Below are experts of layer 6 (counted from 0) of a mixture-of-experts language model. Rows are named router (the router's row for the expert), up (a neuron's input weights, with its number) and show model dimensions 0-159. Each number is 128 + 24 x the weight over its row's rms, rounded and kept within 0 to 255. Numbers have three digits each.
After each expert's rows: a language model's description of what the expert responds to; "comes after" lists some tokens at least twice as common just before its tokens as in all text. This comes from a sample of Wikipedia text that the model never trained on. Tokens count by the router's weight.

# expert 15
router:156093146127163112124125142124085113139128153111124130129125115101120152128169101143135128151142138074091125154113093115119098153151157118128105122116150085116161145102157154095118139144120120136105093127164114091121098121127129083180162108129125086140138110186150131132117097105108123090156148169136133121136139094129157112121102127137131153167112135140119114117130084092158114137145148137088101142087114140159162149103095085104125174170138162122153133182121147154119126078170110
up0:140123130127126139125104173161123109127140117132122161160110110103126124110073102122129099143090173113107157114131127139120083154168117096126152104091116112124162115135125134137113121136122140101152158104174095121095094148120113124138119120105126066111136090137137157150095126134119136148089100153155142123145111141131132116165138114103236144109163094089160156121168143117097142148127128144113150182159161157123097137147145106125142152091105143130116121118105112125119162154138095
up1:135131106116123129107145122111132131207139140131081139191131126160157145116093152134140165145188103132141137132116130087112089137106143133174116119169113132161123135159118110127127133112146155156130098089102198119117144113120133112073127117131144095094157127108116132131102114100126122148126123112167124148153104159122140134108148094101104166132089122156120132103166135094105140131132164111120102124091167109117106162136130132137126145164137084119110092070128130083144156138120108
up2:133117168102109128126163126144129084145145099143170113131171135125145101136153145115125148118174137132134133107138112164165142151146088136166128146133181126086077126114149135108120125087146117120149100114088136121107165124099113082099072124145150084158118138160142101110097127165107117124094146163103113130062111109119116158155095121089121163110109115116145152114098188110134142129115126137127145128129126109141114109163127118128119097156142090100136150171133125117072131153152116
up3:114141113120103114132115138146111161122110112182129144104138178126142120105136134105109147112126113126130083126126160145124130168124130099142150135107144119088112089127130095126155125152157120126099160169096130164117138138176134153113161106166120107113167103155143172117142135131104148178109134142163119111136112136167145158057132110134101126145098133130192182132106109086128146135116111144131134124093068105103100122107129132129159180176125109139101150083113110134115111140162125
up4:136129131141101148111089102169108166139120111127137176122142109076134109133136131120151128139149112113128141181135143170142138093119123110096148112124136120105088104097134172045136102125146130133091110111152100104162169135094166144130138157131114121125124140130179152123115111114073116153155108108113133124126112144130158097142101113141115128165170143140108155120099102143179132106114135140151082108152108169133128172163134123116141132115098109153140128120152128141107128142208147
Description: Sports leagues and stats. Sports league names, conference names and game statistics, such as NCAA, NBA, All-Big Ten, career-high yards, scores in tables.
comes after: " ", "–", ".", " All", " Big", " W"

# expert 54
router:159133169115133107157120138132116131132097145144162137153084122102100129157134105158139180113128092129059132145102104133088131118152146146101116117114110126114144147085145132118124134124099098114115136139174108119097115127100118125189183064119136109127113099153146131149139121107127147125147137140146157094073100126106108128097133150148187135171110140123143144125141131118161147160144170102112128154107106157141160126104074101098151143137143129114143151146127153157154180117150122
up0:162112140123123148088135139160116121112124102141128179141178138150157158117135070179118092126144121075151120177162117173100103114138153110144136142112142157157120099159131121098116150155161118106168128141151076138125093077128130104136151111152138121148136125086125118095099107155097110080118107117137138130098112167121163137130121140141159143091121122099162141150103133182064133130113138109128161119125111131118087160113131126113146127090131119135110119137095161130090131117116114
up1:138166095160140154091141169126166121170139129156112146148120137124087133141108128137171116150114125171149162087112119103144149156132092088130089078138080119121116109122079126080113122129134106141119113103120170121101136160131129150119176129134160141142152069110115099139139105103134130151126108105139150137154136162122100110126149150103086148130128116141146146093172157100130174113144161113153111119129158099140128105148109151180140149140127091157079121114102113122109155126103157
up2:106109116059107132144150102144112047121128076121144115103142145131124151178132141130143151163173131131122152146139114163140144132124088169149114133153112147113125128150124115132102114118126134093137085126156131161113149160110152121109112122174124129149103152109124137114094128141117135123097077136106149141137088164150155156190121061116101133173153139120121121114086124133134121103133134127133112160156089109119139140130119116105168102148140115106091131167114155097110133158164097
up3:124129165174091114121116140123130121115068125158158140109136109106124151136135130138111154109126119128114081141159152149126141132101155156133148165151135132130097135132124111122081141115097124128121134146085089135155165136165121118124092107151100124117178108172165181138145146090117115144113162135106099124177133133171120142112140103106134140122086115115175187126101127121128182158123123093135141122140135062136114103072099161106155164132173090139118117117149127114122123141127128
up4:117123148127139135142176113124126093172085155155086123165137159142091089142106137149181142076133191133110153146146157163114126165124147097134130123159104123126094140132120133127188117108144158125114099134126129109138132106130095133095139159131102122092110158133128156153145140121116102108106098142132141047142128147123142113115115117153120131129135128094114157173111104115142102116114105122098142107155130134137121129091118174176117138131130098131092126158175102147158165147088151
Description: Spaces before numbers, word pieces. Space tokens right before years or numbers in dates and tables, e.g. in 1960, plus mid-word pieces like cong-est-ion.
comes after: "|", " in", " In", " February", " January", " C"

# expert 11
router:147089158131139099130080159175097097124114159088148147125115086122112152118139086173168145116146127116096123149113118109106123180163130157126077090118137107111152124114150140097106177120098101131122105080127100080109121135104108097163158104080147101127141087157125127167128120099100123096143111158153132122149099097108133117102119143117135135134130118146142141104140135126147133133159140096131122151123134159154157164116105082109154164136133111113133173163115161142111140130151092
up0:155157134158126118093141137146139150134176117146121163162134132150145121101108125120115100112139150092122097123135106116151035149115118148141118144126117118156155110116126133147042151122117115124135127097150113129123122091089170142104111114084114106095094107163113139099107115153125107131159119139149141100156137162136149139140154113125161151119137110122180136094154151123090162148128190147128167171130116130114119153114127085105151138108113144138121122081083090124136132134102105
up1:140111089104125118102149130130122168178084158118142109163095149133142132164121117172136165140145087133155099146102098099148117156114128150142108101132124073109135113160117105080148133135153119131114098102131113080118174143122142137138135155124161151121139107106122071135154080087164167119147103096121114173098143156115126121099140116121145142129138126150124155095123135142086125117121142111183103120136132088109122132131129161160126120179136095131128141108090153090137149120174161
up2:084117129093104140124141123159128127162135114173189120089113139101141126129131103130120150128131140137143136132124120115107109134130082139093114169135126146102154117158142114139080146142153101118180114100114141120145148145111169102115131151153119076103092110119166118128113119164122120136138132124128130132147163131145123137147124067101122182134141118109174119150112143106109135159119173121170151152152109116126143084147124145105137049123112126084123109115095074116102161116169087
up3:125140116145091096187101146132122109121111146149109137144119149134130135119109118122124126080164116134078144151154146141135123142126111146111157141145090113125078132140104119097148112178143137144106152185114159164136148145172149129105118122121080129143157100148144136105146105100074139132113165169137112134127084146155086157129083089112127148129126142118160175096128131121133173102135126147071162147083136115146103118127116149164171180155139104166110120120150124119134138119142124
up4:111128102162150123115128129155114151138083181120085159159154115127115113110123148156118089189142118083119072160092130115128059137097094112120134136156118122132162139139125154119133147133147147106131077100153098099129127158159168142109109101146126169112084117130116126101137090137123113147099099144118140126179112123107132148166108104137111160151142134105115161134116130119127107125086124137082125138128155156160110146145124123162117154125110104174126124129166123158168136140115179
Description: Connectives and table cells. Function words like to, and, or, then, via, adverbs like immediately, slightly, nearly, and spaces or pipes inside sports stat tables.
comes after: "|", " |", " on", " to", " and", " On"

# expert 31
router:146096156146148094136121193169100097161119125111130137145114101103092109152157084138153141128112160092119094157108117118114107145180151147107106089110151116100129150122130129104085155094100131139118100116154101109109108135106123105153130103137128117164162094133144118121165107123142148086166150138121182126103117079133152134093104137169144142151081123140128132108136120107131162139162155130086123151114101139162146164124115111098135125100143141134138169176121144172128151112144154
up4:114137122146116128109136114166102104160123139104104193091116139128154128113149097162141147155176115114123095161107116163149153126167125115082129139144158113128125182098145131151143099104138161158104103097110103124131115136128194132114103106139138138122138179126162107115132156152114133118117091130189101089132115143140112075070139107178110146185128114131109158125094145105158118112117116094101121133152120174134107093129129128126111162139134124129123121146137132116101152127086131
up5:158134161151088136110150138104134120111153122103073134125180148099164145145147140171157151101146152148123123151114121092131106089105129092135123172148103123113145108119089139163100091127119158154080088124100091127088109120155116111122158101140101134127131118195145104095179123084117141174123137100146152104116139141160137107123113102161142150111133092150168140143146138153105149154117105160135142094098131108102143157100142127125090142128132142132120143088140116116137156140100159
up6:109121146121131104126092113129137115125142128121099094114134156139161129135156130090169113137118119139138125118156136164107143119108142135115142073157110126132139132140131113125153108091093130111107143157116093108123143108133123112137147120122164161160107114122165098138118125156149132119133103128139097120125144132106097022102120153181115135158171146103095099157107114119139169151182120140106078100138139162125093140122147157118113160128138105058144110095100192133149125104120146
up7:107152118144141131167108112138155112153131137122129114087151148139166152146101145117161072097089093168152104161120112100150118162114121115140154114149132144114129131167120111153088108102094138138104118170108106102161123066138136154170122102127077141101082121136103184156117127125159135155155176111138088124113167121121104186159143127088126140145121119149108096107115158126150121116145128082131095074136165111125146094119124113113133138102138125115098141135118144152143138123148138
up8:143145183133160106137132165153142141137118088136141169116168154130097109123106162074159165125116166166101133149172112131171126095135142091129089099104094099137121083144116124124127128144125105129130153106114117139116143176119113104178117152140118049154130138123155112107089143148119123078150146131108165161134116167111135122126147096150148094149115152084097122121141116093131144149124119161147132160148181120158118125125126137131107121150095116117079121155146126117116115131114136
Description: Passive past participles. Past participles after was, were or been, usually before by, to or in: was led, was defeated, appointed, awarded, Succeeded.
comes after: " was", " were", " be", " is", " been", " are"

# expert 22
router:148126159111120111138123130111122096136129128131163172150118111157109159136149082137155129114128117118084129154110124128098120141148131118103057113100134100109144158117170155140110154121098087116111125105181109116097078126077076077159153087113142095149138099164169131111167122111122134098161152160161142111107140115112140109125133143143162159149114157132167138106153119113146170158149151146097127140110115121128154146120059090121137146141155143131146151145107139140105146129151126
up4:100137103074124115151173079123102103172114162146148140138159112139119145121150139136118111088146159142098154127109152159132097125134112138165143153154159141127143129165128127168134152156101129129116104093112111130127132131145142111063092162138124152102163125128115160091157128126116094172119080161102122127150122142149102111120140082134104157147143132067112140110112125088161088087125105117118112140132099123134143175131109137159124159101115131106148144137112111099163157179159147
up5:160164116124140157138089132143118125133047101077115098169134116154117078125097163173158124132108133111141137126115136097181118105136160114146136139147106120175115121107131095125122072125106133109110116149116119131080136129156148161071177102119131132129154135164118125133116106138117151144095143091148086099132154133170158095143146120113144140135133155135101174126118145155114133106114146142125116091132149154111107146122154120187116117101101083115108154131118136154130102135157144
up6:129147125116157134102121131129148147139100112117159154104076075158160113111114129123118093154136103151144117121071143117123092131093133127124116096091133103121106135115136083113146137104106156133104166126110148136137139144132198130113160165129182155117135139191142099123092135163131136144098107135119125092151133163141118089148115185157123128142119106087136135095122130109092104125144097113172122141158146120118131124114174092130103155118091093078121150101092152137147130146109117
up7:131154130138116124179119139156124131189143105136144140127166169126131123165105174105090141154156101147135098124121091095141101112153112131137120129106144164150113112153096137124084134124115127166151117121149128108148135109098130161041098113135096139071083134142097148152122116140094121134129102098124148141120130138138177152151145129115140093119118136149129089173126129123112157124142143116122128133091133139174147113141133150120086121062138093160129127130115135131138139144053145
up8:107147149153142086131108178209105161138105118134085174088165153132141071113108106140123141119093112176164105151082146158121164122161137138141136100113116166158142130144107106108108142140135109096123175125149116121125132127108149114196128105122141113161091140123130176138104114137112143066128122090137169120115127119103111117091142149115134102148118120114160106165119145108113117132107140148130144121161122117120104089121126142143109151121104140175119126119144142132103160106122104
Description: Year prefixes, foreign fragments. First three digits of years after a space or parenthesis, such as 196 in 1962 or 192 in 1922, plus odd pieces of non-English words.
comes after: " ", " (", "°N", " km", " /", "|"

# expert 23
router:140088146112144089135123188178113092135120155098131146114127106111109138154120109162166142107147124102119110147135109140116114170149144147121093102114136099100124137121154132131109156128107080154119136119168089082071115137113111094150154122123134096173137122142152130163135112116100160106145110141162154105115122096126141114087097166150170127155093159134170130126183136114163149152143153134098103150090125127162136161128101119093133144136145147120149157143112155148100171138127098
up0:139158160120103162114110120137144118117155112126115177126138120128096092142145106149131128129117131073106171099132101134167112169120119137119144141079140117183127133125147128139126149120123136132163151106140130145103105117096130114090117157129118092109077131108106144094093144122096117123090099159134093169092087165132144127105169142110191151082159123127160171129126118148106143132134165159181133193131129148111120129131146091084118120088172106119113139132110117138113131135114119
up1:131090147183136147089145185119135147168093133088116120155134144140129101144126125142164158150130099127115147110109099097148115127095137140154155106147093089145128130093106104125128138139152174105136114158143080126112138115171121123124123149158105121097188058120137116135150114091096150086094102115154113153144096134120115118105155120113134142152087092146086149093103150122113124129131135138162110147152117143117120112137138161174115126078157109154122118099152143132101137132122172
up2:096159141099108096133138093099085094126138146148138106146162111130130115121140116159175118109182120116138154163164114141081123114119115106095177109147143136113109121116151121158111104117139074127105127091111143172144154144147117138126156126122126103149075146103132137149130147165105113158136152127142102146130131163082114128151144075127103160194093162112131112138153130134146142129127152115129138123098090070132132120156120119124124132109120161095089130094135159119073135152167111
up3:103140117129120066180097092144132139138121090149106136111114191138132109158142118116154112121161089136094186126135169122125129120105096139129128106145114121151150118117103111107102122117154113174100117200083107157141146093135134137130157125123117142116147112124148114080132165096111148165177160099121095126146085144142113161129146093114118131182119144129161129098123143151143145144164133147143108140062149147133109138125120162161162134124140131155094120138152141116108130116147128
up4:118138087067156144129139116136146116165074169166100155135126154138106134186125151103096116117138142142125120142132147146117114147143132113150136125121125111102101120155155085126139075165106162071153116147125094138182156155135170121118109158119132107098140149137147121137102085137159142162135108126102124117166134153139152122099082130132116115126119149103171193093111123108124075099121108125096142123140151134117106122138140134192115113135110106131151104139150124121089143131130163
Description: Copula and auxiliaries. Forms of be and auxiliaries after a subject, especially was in "it was announced/reported that", also is, were, been, not.
comes after: " it", " was", " It", " he", " is", " to"

# expert 6
router:133087162136155073139126146147100084144118173090177113115139128088110139146146122172164125109191159130096141151086118121121085174133125134106116127087133096103132174124150151130119128081127130146135113099158117110119151153108132095145157100124148105150138100135159127148142128118101154098158132136110172111109125120093158142129089129139174133144109159139133130095128138113168153150143124115093095178102121132144131147118096100115141132126127124102152163151124122181107146106162121
up1:171109125163104143065123131132124140157117110112113159135160150139141144099118165175128143136119119156135136116124106079100107125135137150138109115137124084172127156167105132117157137160140159100125141138101148161086132127128125149130193121145193111107130106109099097118127108078178137111129086124116119174152130138104106105084122136156114102125120150144095117142144149116141134127134178076144117125123170094089119105123122136177110105144106094095104128123117140114140157113099118
up2:116149109107106131167124135147113103133149106150125105114117152126142109086157175150173128131134105116143135120127125115129099137129136132117138130156131095113126131138097127114170108122139145123131131076171120074141138120117182086106119122104099096126076179181120103134112127127085145125126097149210174115133111131163153101127146099119125134161097163113129082150118106089182103160156194133142144142131122124126122153140120136141132123147128081141132133155163132102137103112135107
up3:099127136092123078118061170127093123112133110163159104131094126138121133116107122096134151114198160142107161121117131098130114137118095126117134130131110070107124110146131091131144109105107149154094138154153113160089111159170129131132134146126112172116119114139138156136138122109111127132166144141137120139146051111131118171085156126114123169136071145148164117132138143109164171124118107103140142121098146148162133145134131172164129145129122095161101141104154129132151103143138170
up4:144133148113112115101160149111093145147106113161111125116116138167103105165148101120138117151200106140097102131123172160089112120157111137133113069125143134083130158121136157106160118100130159125116089129143135138164164151140133110125129129147117128131128119162164172159151125154086110135102097125166130122137122142125121076082102127155133115192079128103109126139088106107144102103168135163126096134120134139142116105146118143159133122112129116124161148122146120136138179131176179
up5:151176189148122170131117159121152068111073104119097186113165113124158089121164131142149117099109138109110097152106132134163097117157135083140127128139129159119140131083097109157109079078105133176110094105118134112115126140146124128127137117152114122114106150130153097097150081151101154171142143130152141102143110142181156114116139129152102159137132138131124151129118138133151174108118178171131132101097117109123118120106134122118114100096140133175154116131127115132131143127114118
Description: Action verbs after subjects. Past-tense or infinitive action verbs following he, to or would in narrative biography, such as called, gave, married, took.
comes after: " to", "\n\n", " he", "\n", " would", " also"

# expert 40
router:140098123111147102124099139169114107154142149134148137150127111110102169134128124161156158121133131100068129123112117089119129148169127135114127114104133103110140148127145148135099180127102098156114121129165119110128131104093115115157135097102141110164138115143156128142125104078116157095180162172121162122115123092098149117111133118192154113169090138162130141107131080105149136152148139088097119146103134133163188126106096112116133155124169169132131151150105146175112159115156120
up0:099118116139123132084116131144156129152182097139103187151165128124136140139136121152122116144122113100136124137168134135126124128134117112143150140090134132125130162164114104110090106128134088118103139124115178166054113110115108124105152122146130105108101085093131152132085148152155103146105118157145111155136145131114113126117127157115219138146120122097155149116127107166105153131157142143130136155080135090103085103132154103124143098138149119113136138092087138120074124177142126
up1:143129125154124128101112142161111155131100146098096130178119135157122093155116132182129140135138111113163104111099145128099110134155122110136143111117093097147098128177110122129109141125136154130169111096122141077102125151175142133144102141190146153151126078102127113119157085078125147076123112092125120145134158171102124132090126135166121142099145128104122139090177122137086195154143115143157120122154159097108136118108132115123127106144132109121125129164097169121113131079139117
up2:114105149118116105137139140142116094155142091144114122131127090138130180163146120135145122108151078105194136149128086165137117137144101125133142129158133155137127127145108133143130146125165153103169111090134095101147160132093169100127131122151092107140100172122154120170126119131110090130121095117132146116122120175088172150153130087083114167156136152131124118145100123157107144148105147131121129149176093114160120084154120133119113123095123111126150067121132115068108113160152107
up3:117150138117107097156144120169085176137104120171132112114128148139134117120110153108105155112192107116153178124137133128108141113104168135072112164068139091122105128126133108132115111115109151162096104164133113169126160138168131170097121139137129155146136131157141103116116128130104142113146131141162148128126068109148139145117137089134105163160096125142144164107171135122125154128142149147143135123131102077139133141133128176107155152138057124151098137149119135108092114133091102
up4:130140094095113127117160128124138099165125163135095122122164167173122104130133117169128081149157127142082132129115144154132073123105116120114161153139125147111115146149158137119154108139124146129113100116114122123164158157127164126127071129086154131051136127163162152079148133132116120141136101149093103128143102195148143123129116079145141137131064117106121131135080092092173102132115112123111110137142126150131141135171128120142120157102121084155133119135148123125137164144143120
Description: Year final digits. Last digit of a year after a prefix like 201 or 199, especially in career ranges like 2018–2019, plus month names, –present and since.
comes after: "201", "202", "200", "199", "198", "197"

# expert 8
router:157127103099137104146105155157103118137097133111132146148085099130086120158130112167161162109139175122077143155118110121088113152163142152125080112138119094112126163127153130122122140107109101130112122134163080097124096133083088115155158080130130117153146095127141126132152120101116174077125143171154187095093126133124128099124126138161162137142120140133150130130144131113140106149170147121114127166112135150174151139108080095110125121140142130099160143153110155141102135093167124
up0:129150138139111128112099097174144120133169102149093145179165117131150104113141130150117129120113122114172167130113142150121119113145121162069182150134125108113116110152136162084128121092126124140123130101076089101107075106121136162102125100107107097098107115115095169062090135121123122121119105156155106167132109138166156098142128106136177143096142116103157167132150138109136130125177141139154137150066133141141123140154152130110131121111114120112088112143132116119099162129124130
up1:135158117124121128080113114100141119092096140140092167149095091128135154107139123135136163110151094133144152130143138122126118129171120125152118084137135088151098143166125116111143140143115185169091102091137120114111163146128112094121088151130120157098132094140165148077162132121144104186135128099170111130147125141128113154104142139152064107115138125136085094098186120139126136135146145113163112112140119140131115115162130159126140120115110125089124122140128152150119135042119151
up2:101076111120127142124153109109126088114133119129116150126095122125071142149162148102111155147147147162138143156109110125106144130148095126148105185070120170102145137162124117162090152152155113123173134076157111100167159139156139088137118159112137100113102116125156109135138114160103110162115113126114135107150156121151133106161131104103053138128145170096124104136104141108138125097129163140119136145150138142108132103147104136110146108126115096111129124143115114102108172123198108
up3:094125142102145079154140147111129130108124117171116115094102136105137127161146159115090115140140146149079143109148136123113135142121149133108132145144114151142076121123128117157140102111123126122088096168125145133087137170145110117156163155130093145137178124136155150111147121111119122139123117155125122109123107130156087111136116123142135138111106139116174194096102136095194146092156152133118133104105124089152099181094115156128175172182117110110115128152173139131172135147162105
up4:087102094081172133123143123102091130149095169132141104097162163135143103151171119157109163144123128105079125145127122136167072207146095135143140151138127132086129119108168103108167116135120130123116073119130131145146141113158145118100155151154150096113156143113128111118105118148096102157110132160141150113172128178131122147124101101117103119137116133126114156131149120102167101100131142128120107144113144152161125171140121154146131131115119092140139125114150141111119197137097141
Description: Space before numbers. Standalone space tokens before numbers in dates, ages and durations, such as "(age 35)", "1960; 65 years ago", "December 2024".
comes after: " |", ":", "|", "age", "born", "aged"

# expert 56
router:130111136103152123142101149152085107146132138108164141133131108115131154159176085182145166128137133120104136120139109102118137138185149145107105132108158140108128139113131144113083160123113116147095107112144121105126105102088123116137150114101170149159131113142146113116135112128088147088166123168097151135107150102089132135093112153163161135186107128127141144102144085084160142141125159109120134138107119130165187138094088098103128142160153151105151152171111168167124128118142105
up0:120159116112174131090109108155187127116146146187105154135139117130067129120135154073092126126121120096083088122121131143152131147126136130140143134105106110152145124123127124159097131163117115112110113127132080117087122123100105152102166162134097115100099128082110159118107138102123124141106109153185145132095132147109145154149113108109152126136165112138144162159162188189115114150132145122109142148085127146086121138133145106149167122135104103119138162108106151123109097127111154
up1:132139095147109122112136169152146125147093128101076179143133140116124173111085125128113144164161122143116121126095114105086110117126141143104119081126102119126119151150112110143122167143174138123091086131167135168095156143136116135144090142178152131133118078105103136148164102129178142124119158133148124158121128114146113121083138109103100121127102148129139163139147110107080190132170141070168134123164137119122119110117109128142117117128165087136088107141136158149149155111118128
up2:122097103119127118150152113138117122119141123128101124129144135131132154168144149102127160122132107163132105119108092164118142154110091137116149155126144158110102156180135138148118127121152148136180144085161114120135175131144156097111142179142092071126097143110119127158125078162055093135101129162145132145127144130109134142159120081111140147083122150112118116129073132153121170157139128143118109118151140137078119102139129107074114084145129102126108134123096119099107129142188141
up3:110159147107119099164102132118143129160096111158131123138102154123141112109089150153131163113150166127152133105171136139095111094147154125090117150144140128122089069152122108143128115093104131134100106168115149130145137131124138148148127103162113155140171120163136106093127155108143141120116133123122122100126130162137102122116132123115128144088126151075176154066111124130112152167072192138153163144091140089163102122166114156136156130157123096122138128165173133095158115120123113
up4:140125099115118125100169134128103142169094155131087153129148134164131104132136156160123086129188123085095155158144108119091090137100107181155115144102128144111114147122147082083140104148086155130109121146151102166137142137167118111122108161140139139126138137138145119099109127144088101150159146157103124131142100104130121131101112080116121114168101137106138147143136124171131085096152129110105110143135106157171114109139123104142108089099144121144127174175132113153134170174108124
Description: Final date digits. Final digits of years and day numbers completing dates or ages, such as 201-8, "January 20", "age 51".
comes after: "201", " ", "202", "200", "199", "198"

# expert 4
router:140088136117144129130091131154096083141131156096138158156114114113103155139156085156173125096124133084088130141137111118106101153162140150104091124122149089081153144096158162137140148129115075134121118111168117079125117144115130106181186107116150084116126126132145108146166103102097148094149120169119151136111145107094130134128094136148144159128128140132146124116142079115145148140144151123104111131091117147159145133129100136114155162146161124130146169146115163144091117093149094
up4:110130122140116150101162116117116117163091153130064091118137144139115109148125093142142092168156122134126160145103130137142097129127118106130122133124183130127119145104139121092159115146149171108137100071137131110141142201149151118102118130124126105117136149141134141088115148144107101165125114140122130109143128143189092107126127112139112094166099127120109141137097130105167082098116122093132095138128067151145095157151130150175150164085130117129161166139140127122190122153118123
up5:112120098123125134138118091138120122114106116185135129132126116135145139156166174136126127113122156116098113101153077134159129113160144156103129137149146153107156075090125109136119095141137114144119137067085144182107113118152122138088146109129141123125174137126124100110142164162109159152075154117166151088083174119161143121128122131139120159133134161146106184141141147125123141135131164114088113088122129107104140113127145119139108137124106125083102192129130089106169121121142092
up6:098145124137128096131131165086153086114117144103109089133106145164152113128148109156157102134136109126137113120109165076085146109152105140116150106159093133106128134124115106120140106099109134134069156135110167137156149170128172059128132134120158151109100132168176085166138160146118135105134124171110108104144113147125127083116111158101117149157128140135100090144160128097134154141133131134132126121126137126173107111111126120122124160103152172093125133127059155119164132122099129
up7:131125103153136136113105135091141132106151098110094153122143142140115097111158199130114051115117098160129122119125141156143116146078136127110099159075134148155141165170126072145102142152117133108143110130153138120124152099128134174138116141152087191107103112082125136102133101129080156117176136095119149130151139122117163141104157108151112147106130120154169146135138187129132172116116133134110112109149167111113109102125118086126136139112130127176110122111127137135116132146119104
up8:126163068168152097119132135173142114126101130135114153111123109115156108102105114133168125159140126146158040143137168122122173106167128117134089101121128095134138118119116128123107141169110145077101173139127111100152119140069143149162124101110121105135108159188105156140102124132118186114120136144143134129127128124158163068112134131129140096136108103095097144158133105139123131126123136142124155130168144105112099116112129134155106134184076142132108143121127132141151138123116138
Description: Small counts and scores. Small standalone numbers, mostly 1–15, in match scorelines, table cells, dates and distances, such as 1 in "AZE 1-2 SER" or "11 Nov".
comes after: " ", " (", " $", "_{", "\n", "^{"

# expert 44
router:145121159119132137159105170172095094148122146123148117143108104097122130141136112170147154110140133105078146138116096103112128144150137145101090124097172104116166145114153135095138158116119090136123106129173111102072110113096105122148144054120151091166137091126132126141129118103098141105152140173141143105098118123094153123098121162165178139155114132147150148110164125140142148148140147107093120164096116137148156131093097094120133150121151133120175138142093135150133152100162134
up4:129098142117136109081149107136112113184122116155106114154155146162140113119084106140135129115141111115119137178148165101102105133131106104210111112151121166088125131143101133122138141131135174133146089145129093172125152157149177157119147130137137141111119098117142111140097149143088139173111123134122127114165101162126152117112125112125115128179123121096144170124144130110132127185122073145079102149120101157166122103126117104171119118116126120157136117113141097116103155142100168
up5:148127162109118154072122061163111083151099147118142091169176124158145088140152144135166084130130128130135113124131098077155122128179122102191115150123125138114132129092124103133117109119120176130135109117102118131099160128140147145136145111121115146120143143110140080166104132122123158142112176146130119107163123138139167119088124111201142149154123129148125144125136124087138171174108111146132099087117130084170125118099139110146120138114162132144136147132125122112156129121144122
up6:127156105115165130137117186111151089134145131114126117099172105133145152129145126101116109146110117101121141102140100128127138113140136163116142117117101116132088154136114098136144129109135145109047160135088151143111145126129192118145118129121183160178133113148130142129102152149147097133131081145134128084121106162158096076116143179163131159132145120158139159093108088124114127159117084106137132102106135097103108093118143138126127149108116144081118117118065139100130094131120138
up7:142153058142105156119120117094123135149136102118132155106163169149096144140122156107104127136111130139139108116142134116135111156086123122151151147137133150147140133151117137130120114130060167116109165130123162146117130116105171122098097100120122147041117101152099201115153118138057143153163130102125141136150122158136120138112147094134168131128076111121129137107076129128126138110113129149151111114165162147163157117116129120123115121126141118119092119132099089148157143080116124
up8:113155125144171131133159161179124151128115127121124128123096135086114081119093161107137145155120171160113129129114105131138164145134101128157173089107083145124193147135101118143112135132132136110126147138109168099120161135101153118164127111133103128168119127112113185133103120136145143095135176122113120124123136149145119138103144133140132093126116134110102098133092146117137147137109148102174140102126158105115131088093147124132120184189087132095096126106050134146134161132121129
Description: Year starts in dates. Leading year pieces and the space before them in full dates, such as "March 17, 2010", "May 200-7", "October 2009".
comes after: " ", ",", "|", " in", " (", " June"

# expert 50
router:143104140094146114146108166146109089158127150117131122151140129111119151148156098128170119099192113098087141148102116120113108145144132136099092143129167104096137131101133150114106119133109114144092118106151090108109090123111109120122130102112165117169146138153131135138104107101110105113154144152163143119127111110087149124115133159157171142135092147170146147124134095098181157150149152114105109154091103128156138139096093088127141153129176143125168134148076140139093163104157078
up4:121138121088174130168180104111120159148111145171099149123128135111138147100136130145130125149160108099122096183138118143118051137127122138124128123149100129146087132129124136120155134163134149127127133118151112156134156111101148146134129131138091125129136155155178093098145111110109119138126119153146146133120100167147141104135124096116171136146124131075096153106071087121138091103110139151071130142123098172149111188144114151144132104147113081139124123120150130121118181182138146
up5:143127134088124166116138102110124141129110153129115096179172121066135115133126157116180133136129138105110121108150140092128126134134120102154136166148095107141119128114110135133146097155142150082129104112115138132124129168150121160126162116138116161140167128147182075159121087151129134116131158103085139116081162153145152084110132161163112118135106135164109129098130158147127163138135124118121118106103101079125114091110136121152107092154094127169147126062136118141144083113167126
up6:159150119122123115163138154115093093142115130104105129131123137129126114126134116114173114128129127131142108136128115097110129091150171142104135129162121119119076113101131108086158162115125114111146117141101158131200101140134141137114112144156205135110126123127161100134108067151099114189105114128159124097106097128151157075135106135190091141133136131119089183146117134121115165108141105131123111132117120115147079130141133118105145154136109125061138156151098118115168112140128133
up7:140140092164123116097088147153124130098148118118104114124122165160118113098102149130142165112110127133166123145133161115124118136134115120168150160112119150156079146151118131124088146122089139096109128151141139149128121138134151166105121149114103134091064132101116193163107138144082095124108152093103116151154147122131138151145137102109102084129104096111154129144073146162104097131114073137124166140132142147103142120121122108146170167102098090133104167156127125147177139121095116
up8:115141161138132138114139184140106129107121131123113167117136091117141102103090187151087143127097139189146129139121122110177137157143124124126169105115076111152143152130117129122066130143128160083072150148130127100118114135081151087192120093147154077161119105117111170132135138121121089132153130112102108141164131131121125124100150168094142137127086099149135116112116129114143141114123165113183135121133143108164118103156129123115110142140139109141088132130139153135154136122150151
Description: Sentence-initial subject pronouns. Subject pronouns he, she, it starting clauses in biographies and sports careers, plus year prefixes after date phrases, such as "On 2 February 202-6".
comes after: " ", ".", ",", " where", " that", " when"